Weights of a small mixture-of-experts language model, trained from scratch on English Wikipedia: 13.4M parameters.
Below are experts of layer 4 (counted from 0) of a mixture-of-experts language model. Rows are named router (the router's row for the expert), gate (a neuron's input weights, with its number), up (a neuron's input weights, with its number), down (a neuron's output weights, with its number) and show model dimensions 160-191. Each number is 128 + 24 x the weight over its row's rms, rounded and kept within 0 to 255. Numbers have three digits each.
Before each expert's rows: "comes before" lists some tokens at least twice as common just after its tokens as in all text; "gets" lists some tokens that make up at least twice as much of what it gets as of all text. This comes from a sample of Wikipedia text that the model never trained on. Tokens count by the router's weight.

# expert 17
comes before: ":", " |", " of", "\n", " |\n", "==\n"
gets: " |", "ing", " Total", " No", "ation", " Team"
router:147090152135155085117117132126103146117127139162151155132098110101130117168202120137143187142141
gate0:125105112119102119113151181153145153133136122131110160114114130097149120173143160095146112146140
up0:148106110105126102151154149097147152080103126140110117100137123109087146131077137129155135155114
down0:128132179147153160140122111184120102128120142097140141161141128099155118123143097141112136108125
gate1:144119117136147128144141128172139094119114143184162076145088095096132133184140134148154141119117
up1:114125138100128128130087132113100114165149123085134154106141146153162098095156088145122117115130
down1:152141114164109055109111150148127115128128132116134088155136071112125171174135169154107141118111
gate2:154141159088106112120158139150134150134126097148090113153092114115118110134113134133115152114125
up2:104116110137149126106168119106100097105126147116154101123172114129115142082106144155130113164127
down2:121124135114178113131120099145116193173135153138134109177157164100092095103161137104130093150096
gate3:147092080115151126142147117111135105144130104141146149162122155128093084120128124127157155123131
up3:128108134110115136116113146150149109110143172129140116116116137122117135134140071131172177151173
down3:116150078148107122159156109106126143122119075170151112127144116112095141111145115119140103117145
gate4:135115068145173121131133148139137138151132118137135158104077124140112117114124144126151161150105
up4:138146127086126121096127144090097115117129120122141162095179110161102186128089160160140118119135
down4:137148159111128109121166098151104109101122162083137089180112123132154127146109138139111093104154
gate5:099126124069112088172100160138144134116166099137142103160113148146112138153138073136194154121124
up5:139122070110123134119096106100170125166113127117091099148141123168126081129102133130119086141105
down5:137136170151133130151143127098108110127141139104150113120101140126104154145113149154125107123121

# expert 22
comes before: " ", " |", "==", "===", "-", "The"
gets: " |", " ", ".\n\n", "|", ".", "==\n"
router:116097106170145076120157099126117141112107142145115152097126122087098143166184146107120112143141
gate0:147137107152174105138151098146154139140140128138142094128144129108107157113146121086120134141116
up0:133083122119129149087130148143170086127104120147147118143156129127162093188102117103120136130110
down0:115168109113128150111140113086120139112137134105084113113127140123127142109139134143117160122141
gate1:148141099121183151149144135107123113083125159121151189153129130133114140117131151110142145164139
up1:088142115110130120111111087120156151058145101107103140132133134129121160119129098139113134123135
down1:108141123152148126154139113157117089113143126175169123097124065112170155108115123122150095115110
gate2:128136170111152169120153136131140137121127107133051097141121116138101122106170160133121125143136
up2:124143119165121097101125164108179114136125140102193159106095129109121148115069096107121137100122
down2:106077157187181108117165102124122145129104162134113098129119086119147156170138144137139101125119
gate3:111147140159110084130147092159133149131125121126146137148115125088151103139149116086136121131116
up3:074118131112130115116137133129124120107136085133128100169121140134119126115182150160137122156070
down3:166099116111121115123108127161127145153146153185139103083149107129127085112093111141146173127110
gate4:115115135110130101102163117132140102112119136124104137115134105119086115196188089134097135131114
up4:185115105131078102118112126089145091120107166112161138142143124102145116112140077096103109167159
down4:098158161095163187141152130143163125121106124155099115114129149098134155117161116119117122152112
gate5:144136080091138147120153143121150105145169132160144103138132119118107161083156128176154113165101
up5:101081139121121127101117090124119163097136135134094075104091123106087147128180113149152141144147
down5:169172123146137106139125124119150120167079123155128173123148099082139113112100069135139120118120

# expert 33
comes before: " ", "|", "3", "2", "1", "0"
gets: " the", " |", "–", ".", "201", "202"
router:117129081129123133094110109139139135089138125132149118135109151102159132184141134128130119136134
gate0:158092098107094164099164074161134143115101124140111106114151134075130150133127124144080153137112
up0:114146148169139109143104163117112094133090164106131164100124135128118162098134112080131126127153
down0:130075111156171122093150145092097130105149102084136124087112097101162147108027101156145178126124
gate1:106107101133198151146144100127125117145129075138151063138148130121160141120084100154141108116102
up1:143146162135135123098113171093135137134161092105081118154113103154127156131138176109127096106105
down1:143085137109118151150132078108115143118123159133165140112145105112142130146143072154097143128143
gate2:137105105077167152153101095115121149112141157140156150132145128128155122154173088152089171144139
up2:119175152154080111131179166126130110131101110092110140118108099130112139093119109120120125139136
down2:165139132140135152151087143129135124135112148150110135148131113104132134106168095082113104149154
gate3:116139115135134102160059115158160119124104107164110094110124153135118135118112105134123138151117
up3:151144160143118100164102124128124115131056161181105124135153146092132112114157126100122132121136
down3:127083109176128116091135115136119151141160102139142132168113127148108122088112146135148098128124
gate4:148113078172107151093171181125137094125160128110154117136118145132170126116133157159111136166092
up4:127157134106167122116074123126141170087118156142089150130157149131138109126102090145075102082134
down4:142130145155096118130160159113069126129146107100143120143127081175106109107102089128146111101121
gate5:133131123085119133119069091081116145177104125124153120097156147123097145105121124144152080117130
up5:172145055084098152124083089122107107111155117137164122129129145108146110100113169172125132115119
down5:162156143116111137124162137127140134089131121191129093110155139128160115140152126134140136124101

# expert 23
comes before: " ", " |", " |\n", "%", "0", "6"
gets: " |", "%", "th", "|", ";", "5"
router:124133146130132139133125162101090127076109125135141138116128122103149173126140125141154168099194
gate0:089108122127126146141122120172091084143117145128124151112178134139139165132127126157153099101128
up0:119120129171155080072153158103123148134142126151128131088119095177106089122114132174151116104138
down0:121124139146123122137117144091146109119153126099139161141127107132130146118143121118115149136123
gate1:181109128075138125113079107101095113107148103135148129152118112151124153092124098133083116096128
up1:162125179152107111145115088110097166109093138117155129115136131126128079128130077101125126132103
down1:125122140111127073106096120166175162104145107158115127147117120147132141134157126143069123113167
gate2:182133165111106155153124121134137097076140124138105130133175127198132152146139108140098116128178
up2:167131168119097102152115136122144112124151145168126092118132113181148103109136087123129171132077
down2:153175132118132162115131131105068114097133136124131116143153131095134130117115151140134126160121
gate3:129104134110147159114095146097128136110157158125153147113120137156119144111076115153156139140153
up3:102111131098122138114106135150118130065103119111139115098100133112154115121114177131154171145182
down3:115131126164199133107158085144140121181122152136096140130153143147106109121113130066129125140133
gate4:139115141105165137147088122106139099093138098131164119125149138173132087127109131107094174141169
up4:146099045178122118115122111123116142085134129167117115160180122161109084107140111109131100127137
down4:100117162059139154104147098112109163157125145114149144083095132120133068158136133110140140148109
gate5:165095148085144173140110142154133100119148116154193130152156141177139143155126108163099145151124
up5:126127159109136136130101124161137115067091110151144143156141136140136138152157142144103104099144
down5:146123120138111104117186097124147170097133078119134103115140164102129165138104154098164163105146

# expert 16
comes before: " |", "–", ".", ":", "th", " |\n"
gets: " ", "1", "2", "0", "3", "6"
router:175162137160101097126095095112092136086110111132136139095091091095139132151135134106120151119157
gate0:158160122104110162144118144141121131129146094108114167166177154159110124132120165133145111171118
up0:152124133143125131128122117139160167136114116099131146150098145138145111108147136121119136135153
down0:180120134150144133126159170102091141147123142107145196151139091087119127157075163136130151148109
gate1:124148155092101142160114117156081101167142100142147142140079171136134147171113135143136141081142
up1:158140092146097111124140144104122119137153111094145159124145145110105097135133168130155067155079
down1:134113149090191158102123152156084131136114112121125108122110169112147085141110115101126123106115
gate2:150148089141099144138095134114147118151135154122097081105138107125166161079095152141164092097150
up2:125155123117106118095140160128130081149126113129198116116119086126143139160148112107128127156121
down2:133124111091146155131075136167127132119156146138146161140127164112158161156110137143090149087135
gate3:122173133156128126101125114146175124133112135176146169061132079130101137110138108107110160176158
up3:086078174120100132147101165123118123148132160127125116137099152117179089097109164091114126117108
down3:121144113099165131149108134103161132155126131120134138118133117144119128110108117176086146130139
gate4:136110153144148124157078152091118092123121129152145107103160133171117080101133140137171129127125
up4:094079165156160111153135121092102096128128115122143139100119085138152092116155144124130133113103
down4:165145142140127117119094165165124139148123162167142103139193127118140124138102134096115155138134
gate5:143132091122125147160137076131133106142120107157119122151091122130102152123100188091114135118124
up5:091138155119082090072140171121111123145117150119113154146113127114166101098112110151132092085147
down5:117181137131158113124094161152131135171126121151142140146114142120166136121124136140143146108122

# expert 13
comes before: " ", "0", "6", "5", "9", "8"
gets: "201", " a", "200", " in", "199", "202"
router:153128129130104090123112123109083120111119144126113144138102131104133147180145144111114127129187
gate0:126111126138172166131150110159094129098103096119139136149106157119133156119117168129159176139124
up0:120157126162114109123103105104120114141133147122109084096121098113156131122139071104128098098162
down0:167096142138147134140119165140102106146104128086137138162154134101145164086146173116149131107113
gate1:107127143116125134111151170143136136109110123145147154100138099111115173140150126151115130114134
up1:137139134106163131079109138114194139116115121141113174121167168111141102118128117116103103122119
down1:164142112131101117150131145110157138141159103115129124103134141109141120127134119139095149098101
gate2:140215118097104127122086066154128119117124119133115118164123182127127161175119125149116128155154
up2:111138122119127102128122141117124137116110173123154135130101144133152191134106117135112121110166
down2:142117132137139100126132164095129113108151124115132121136145101123116144119145127125152127132138
gate3:140142158111092095104112139118077114130186136109127126133129139155092163131132139118177168140111
up3:163133137130148164081126090109181104127137155128149125143122113139167146123103071114085114158139
down3:137131138142120083142084113089098111141115152161109118109130161126082117103151173118149108104149
gate4:176146094105120154133154151128139106135131127118129107174160116167130117141121156116136090149109
up4:136089126105121156110095179099122111162058138148132172130125092114126111104137112114116084142112
down4:109146130146147122144097077176131147133157129158156139104143123123148163093119098118142137106101
gate5:137141129160163138130125110161137105153142114145085105145165148137133107142112086116136153144123
up5:156104134099142120141163117111146105119116134128128128134149145131114156117135156120112113183190
down5:113138106140110146140154153123123125101106157112150140143141118161158114112127124129120090130098

# expert 25
comes before: " ", " |", "0", " |\n", "|", "1"
gets: " |", " ", " |\n", ";", ":", "0"
router:118132127135118103115125146115075168123134136132142145118102092098091149151158133128138149130137
gate0:110109128121135119134153116143139131133145143142146119093134132107120123115196108120136146113103
up0:117097121095142132171131082167108111142166088136154109110141129155082116136173130107153131130094
down0:129110112098149166132134151091128101129111112135144123153176109142105134113132171095120107118114
gate1:114128148109111166169113129158126116134134144133137184159150152121142131141164158147144121102124
up1:125127147133073111113132071132127117089112120139089118129091158154131115157169138160153121153161
down1:110113106125189172103091134132201158137126101110138118156166142094128143139095130114085132119137
gate2:112144076165205116137092103134123124099123073128155124151144121132150139160079127122095140132149
up2:117147195135108163107126105122125128136126168107081132107132169129112103133172115106135106168142
down2:124136123149111180117143123090172106117118145105134145134111135136150149161142134151104148131159
gate3:127158158130124123075129115117112126144094084150129101170142151152121093156107149101146123133106
up3:101135125113124139092108131110115117134147152116138113128131088128143116099100135094122141098119
down3:125121135107113148110106115132142124111114139103153152167160132116097137128105131175095119143170
gate4:103084124136117118105135140144094156135153107142135103135128081124125133117134135139156102096159
up4:116112140142153132103153134086149101112132099136119129111154104122122131120099117157123082132171
down4:163113130121141142131147120145150131112125118101119132161123143144117135097125101106142076103134
gate5:148159151107155118113091107130118131167071084129142114132117121130106180173134171105128129136127
up5:142145111113111141091130129138133131131130078137154118126149108135113171138105191087120125119098
down5:141078122131097143124152147142128098126141137167132170093108143127149109128109147113098133095131

# expert 37
comes before: " ", "-", "|", " \"", "==", "==="
gets: " |", "|", "\n", " (", " |\n", ","
router:131103103161160124093113133128103165086111140152113130109101135082138111168188157096119131139145
gate0:137109129098168120158158115158133138134171118137173114144146124130100164113116113177149140143104
up0:142098141165125119152157065136118121093137112122210174115129146113095133108144128110104153123154
down0:122189153086159151113119157113112107103113132123091145174149112162154158126117121127170146127148
gate1:120122094136102135094087092086110161064112141136117106137117170100168112103121142121102136144133
up1:106103113109116138153118135130115153152125102138084058122112147104147084129159186135104136111136
down1:135141163112116092128161149164120103153126148152109135146132094138094117126148119153176133144098
gate2:120138160079105127137134132121089127130102116125104148135074113143092129161159127150110108090120
up2:122139139103117126141143145141165134135125096122126121138128175113123100091120091114160140151135
down2:145132123167118145102125136086122131107144162105142123081119108128103152128111131090138125103126
gate3:148102134165159162085127156152131124162110143121140142140132161111152134147126115148136131132147
up3:110147168103083089129091151090112132119129131122145128088084109144122118125117148089133181138138
down3:111109172166152113092102128138123117148070156103124104094123145121165147121169140126158102144141
gate4:107086129104168152106134127136170139112137115114133116121171145115140108101130106092168088120107
up4:137083153131182136135174130124163108131094135140127118121152127108077143101149133064154133148117
down4:115091105144126130131136168138143111130170124127139152117161136129084136141150122107100131117103
gate5:140114089132120118136137140091107165078171101161137088131150081144127120142091180150130134147094
up5:124107125166161163102119166142149133122123167118127133159144142100118165049114133155110115107154
down5:105134088132159144169156117130102122125115143132077142107158149140135116134102118124109120116134